Weights of a small mixture-of-experts language model, trained from scratch on English Wikipedia.
Size: 9 layers, width 512, vocabulary 50257.
Experts: 40 experts in each of 9 layers, a sigmoid router.
Training: a variant of SOAP for the experts, 463M tokens.
Below are experts of layer 2 (counted from 0) of a mixture-of-experts language model. Rows are named router (the router's row for the expert), gate (a neuron's input weights, with its number), up (a neuron's input weights, with its number), down (a neuron's output weights, with its number) and show model dimensions 128-191. Each number is 500 + 40 x the weight over its row's rms, rounded and kept within 0 to 999. Numbers have three digits each.
After each expert's rows: "raises" lists some tokens whose logits its average output raises strongly, later layers aside; "comes after" lists some tokens at least twice as common just before its tokens as in all text. This comes from a sample of Wikipedia text that the model never trained on. Tokens count by the router's weight.

# expert 32
router:519519441518511512529521457582466537559485423508494481514633456481586490486489521556561481568418508483495482518500441474485452492449464563506495490483447515510518551441533503575502533428491501
gate0:538437526494503499468474520526486505505465557495524473529469548501530407464477400471551509558524476537511539488475473519477510471556472524535502452412478505557501507544444459535513565519512491
up0:517489519461463475528470531499485524479453536448544448523491529501502408484489411490523505526502572535507556503475514532479510433561510548515481420459418516509506457523496503512530587505550521
down0:566554536505397488466487509467516489528491433513499419554569479527526562476578459510527498545562490475495515498439500533420484510532444503510545473455442527552521472539505509501482555538535464
raises: "20", "19", "10", "4", "15", "3"
comes after: " |", "|", ";", ":", " in", " October"

# expert 39
router:451502534407581519502539509495602548422528459482515436476516535500472512522556539528554539525498516513580506458521516500544470460525455535429472454566507487497417502536515485459544449529550512
gate0:480498507502451508530460412479426502546456511528473454455520581553553484465458551491420462495467552487501459499552516477481477534562559510481511549492537392514488543526509465485569439465489491
up0:527442572456604479547517559512556464444598482444599529512469545525488506498502497532562485426529482560510524537469530522484542493483555447580516448528529496565497529487435551503485539583519437
down0:529470465489454457547505488483506483522536523482528500507580564448534521438512464484447523531432516504566498511515507468454515461518493530530563480550470494552468504447498438435500580511496437
raises: " the", " by", " a", " in", " to", " as"
comes after: " was", " to", " and", " he", " were", " is"

# expert 33
router:486533470471562465479580526523458391456502492519478533498488468471563368450567517432459576511470504473490489533542471557521525505510544551431519545460498507461500488545500565502572535503464485
gate0:485467518538494506458482501547438505431518535505446519467521459441491472495524513440515548543475495492458465502476605558528482487519521438520576460584503463421583528469502528577494468519507518
up0:523519514490495557547456547488507511469479535568499496480530546518485562527537446457525505485493512532468469521500509546515471486522510469507509548567502480458515471429567557487461476527504437
down0:474448499491489479441516496498481481534501502503448465532479517487590505504511565495509425470562471478501507496441508533534556493493485488534455507503476520548512560472515600534412495489520481
raises: " ", " —", " Description", " Preceded", " Candidate"
comes after: " |\n", "0", ")", "1", "2", "3"

# expert 8
router:465535449443546495452435498528524498494471532468538548455507469472542468498519494544479498528445543540496476446465450517520530569527523514477435502560456445526494513436492516538493488435455459
gate0:460513447508507512467473530478488529549524505460471525528460535499527465452514467547472431524527513548493487518558470530480490546440575538486482470553517441426482478462489546466586475536440518
up0:542572465555526516475508510483486462498517477455492527479516460492608494475443511546522502531464583540487445485438461585520561456549462496485589570523393546532490554475562441558496541485554507
down0:434471429499472563498502432480515489494432573503456535499522532513516522504468537508531483486453519518506547451534490477509521519553480423467581486452472487500545476487504509492544503474517472
raises: "aps", " was", "id", " now"
comes after: " ", ".", "–", " that", " where", "\""

# expert 22
router:467458562387526537488440473475516449500529501445437468504495473520491538572486469484481491496502534517538464487524440520581529462463448496515496535505482472510468507538485483566490460475471468
gate0:502482510522534478452525446463425479499434501538507497565504500494545479491450509514549462445505463500603496467536458583481517563490529517582426550465411506488506438527504444410539487541460487
up0:465554548437509498488523474431511549519486440519463518562551491524454468481485486503459435493515476547531424470525441529506492505505550564534436513479430485495494496500488486437552492538480487
down0:455462439577499489490511593440482406524491448583512533489496492481487524496475525470444480532578467456451402523527565545580443462459497478468478480511451526498448499460510427476450543436547522
raises: ",", " (", "'s", " and", ".", ";"
comes after: " the", " of", " in", " United", " New", ":"

# expert 23
router:437508486475510499430464484568518512533461507484489526496514466516515489492535501576501465544453552514460497444496541535551553466491487485518417569525425461527454497488443535584535491467470461
gate0:512534505442581452462553507554530567521486491472601524492539512532450525507533487513529522467484461523509554538549443531491540501470521510460495515450480542514500485505461483522498476483559475
up0:551514481545591478469488522506488508471486509530569547476546543548506573455524499481389461527463505552523473482492555515513528540567456454511503523423493559355576506502493434495532536488564530
down0:478398401489486438518465529489506510541520474593474437432496523542553485569509450516429515450549515467553500428452473520526479473534473496501450444470484491505477605459558491529527524495493504
raises: " Total", ",", " ", " will", " the", " and"
comes after: " ", "19", "20", "18", " —;", " JPL"

# expert 0
router:525474481514456532514523520534536472542469381439542450522496452507554471463498523465527575517462527418506512456416460426502455543473551558469482466552430511503517474556476499490475455526466416
gate0:503498532499477462535479507449578485453511487496473492540510504476526530511517567483474511443528428504431520545483446445568461553478451521568541521480456484525452553509487494477452508584504514
up0:514534468412500425451486534524552504478456499486449473563473528437491528560526552495448498427492455504387522516489448474548442545428490543469501518451489436467468539452452509467432498493475521
down0:423529520506505471545486513511459502528506540500523425546452473524485509434481591531423515502487499459484541510484459450421438490495557568490586542487544458521520535512534489467513489548496520
raises: " However", " They", " The", " In", " Although", " Some"
comes after: "\n", ")\n", ".\n\n", ".\n", "\n\n", " |\n"

# expert 1
router:445493505468508531457433444531542424557471499458496524482510498516531506537477450493583432486423529515431466513514499548547499508465498482482484533481482467565381469450503506556529494450523436
gate0:499544483412474491448530469497486489466520493539523440472456485448476494474534473498497453537503517535474484488432561549477457467467482506528467505492552479459521594531526483515503482552500518
up0:552516469473485485460579487488493527512463469449476522508430494475583600508540401511513508510545475546477498533478574504470469481491486478484474502494515518509550538515435525508531499606492558
down0:531477510505506478502559484480526461561508519546516497534479464604509511466425590485483449495512554472523505419506532496565520477470533550471578503519459539533551534517534494553473572457496434
raises: ",", ".", " and", "'s", ".\n\n", " ("
comes after: " the", "-", ":", " The", ".S", "'s"

# expert 35
router:398445520419568470505473569515510529474574520460485502475499517529488512516513524555459457503508491525490520510387490546586483472446452514541491487522508449460467531559527439522439488502542478
gate0:555531437502451499497533501418490537527564523522471485556461473522450472554476499468473475436506500479612436475457453521505473562502488571482584440503492544557508510529527529528539586496466474
up0:463429528490544521523472488575532503417481436508474497475501504529543507472518527568550482527472475498429581478496535513429510412468517435535441566513559482431465446461470494428482483497585529
down0:526540454523483452511538473491508533423514427486531468545514475477538483556440417503485509555471453465455512435526471487559542419493401481549456494504533480488446449447481549449416477448573521
raises: " of", ",", " (", " and", " ", " for"
comes after: " the", " a", " The", "'s", "-", " his"

# expert 26
router:466518515496517517517479492505501447491523535539433478476550453500571529509535543497420476481560475466422491527491501510508506563496516522542462475472441487555463449546460502503458554536531500
gate0:520459457509471506543518466531453520479500451478500543490482486553445499515475488489553470556473528520554561552467540471626509480476455476499477507507555452524538473515538500554423459492477508
up0:534422460510543511528569536565512518527511449494507510488482472546441450447536509488517481523471530532521533532477517475531542497483471444481474537479539452532570526539520464562440499530511513
down0:488460433457515470475455486472517514516530422514516489522445492374426526459535432563486463548486525549447443531509490487405463467444433476511508484477522493482553531526482405526420472524469511
raises: ",", " and", "ly", "ity"
comes after: " the", " a", " an", " and", " =\n\n", "'s"

# expert 36
router:401534494493466542458439494549478539478501413523530501514545460479568410575536518513451498476400509489524508429469484456563498517556546478480498511565441528505437486469480465541577555418445514
gate0:502467493523557517516522519491496493454463474581433557467501510442530486458429564476578455532548422496491479520519514484511525468411505450555498465568438480444424570489443472500535482459470491
up0:519518482465445495525467492549545528521543538486580431525550457607504529534590438495469499478469606549477495503493459535449502495572442530454503523502584502526498421474515468460463489544572530
down0:590440551551465382461520493556554456449577513532451465519449540462491447467515504548536418447466528465474522506471524532490499499491527509527541522510549476525459507473493464522473490525497456
raises: "th", "0", "00", "5", "8", "7"
comes after: " ", "–", " (", "20", "/", "°"

# expert 9
router:532483510503480549542519515529589497433537481567505524431488526534491445517574430521499564517450543506526481497467524542500468485516536513476483526475521456484536551521530562505483439469455544
gate0:536548535495512498492565538450528562480471466524490484455479465471532497499509429508528511381525536490564487467555478521471431429467560548518441468547505481520521563509456535532455523492471520
up0:492536571497547505533573524396554555451484424534505530470458476453475508494542485465511487441507586520564525485563481530449501437488590580501482462549449469552478533504474471555444543444500516
down0:555493503490444490524520553488518449485528479553489534484592452540511454454479446527500520486521473571429480511506489506507531527465488515470495543480486453535434584426510605518510473537562520
raises: "19", "15", "20", "18", "16", "14"
comes after: " |", " ", "1", "2", "3", "6"

# expert 31
router:420467477441528529495504506464539540456483467506513480533512451482538460533497489454549497434429592515530475422502547583604511494464527446513488480565446491452498563429519457512462485427491516
gate0:500479436450517462410489503468503468513502514475507478523492518556611500534433493407515513521427467449463445463489518534496495451512478493489459441544439488463538508519521543522459497506438441
up0:473529399473503423422468420487460494504476550494565477458507517429528428492468512503520515545471405482515470450518510570527480443561487472474502433524482523504451494489506520471536502516493521
down0:442562554487554514550519534504514507551514457458484482500422508461540523514500510509526539462521430487557542518526490510457506560465530529445512508519479522505495496521498481541516463535517528
raises: "-", ".", ",", "–", ".\n\n", " |"
comes after: "20", "19", " ", "18", ".", "–"

# expert 3
router:528527512532496512538477419484499464529549566500491501513510484569549545550572452475490580547480424553467571488466506493510538501564491455523520476467507514460517496486441493483476476459469522
gate0:434464501480494455500509543479481482545424523436514476425502522540472505455493484479518509515507462479507480523445496494475548461464518530518479541477503491511502460524444503556506507526508481
up0:504452541453567493460508517542511520460503501460513497468497522514521487529542494509518529460575464447466573429496483497514541540514547485514474450553548446494548463544565535529551480594527536
down0:557527513434574532501524504397530543453440507464498459467486460520479408489484552440524511502491544441492421520593460497492491450533501488511439462557472440472513513513522458512521474581551531
raises: " same", " entire", " first", " latter", " whole", " original"
comes after: " of", " in", " to", ".", " for", " as"

# expert 34
router:426547444391555527455583510482511520468585514441477498430491532504435488536480482584519472534473524520496455511510511472516471516484462502492426550469474460446459561578484448547510434476557534
gate0:487443492463497505439509441493558461467458502471491427573545524538480493459535499583551502536509477466467478546442455489533413426485485556548424522461542462483456580537518490505489513511546471
up0:494480564532497583614482532466522536518464483506480549467501489476517469529391524529509485533473484496530522484446487472473485412534552485481529506564432534485528537507495436459496467495461561
down0:477528408499517537450536472566468511472505485481533522522477421484565554545536506547446470571564435517549481448488547465511429451517561509500488494463503560544457572485459531568509469532441503
raises: ",", " of", ".", " on", " in", ";"
comes after: " the", " a", " his", "'s", "==", " their"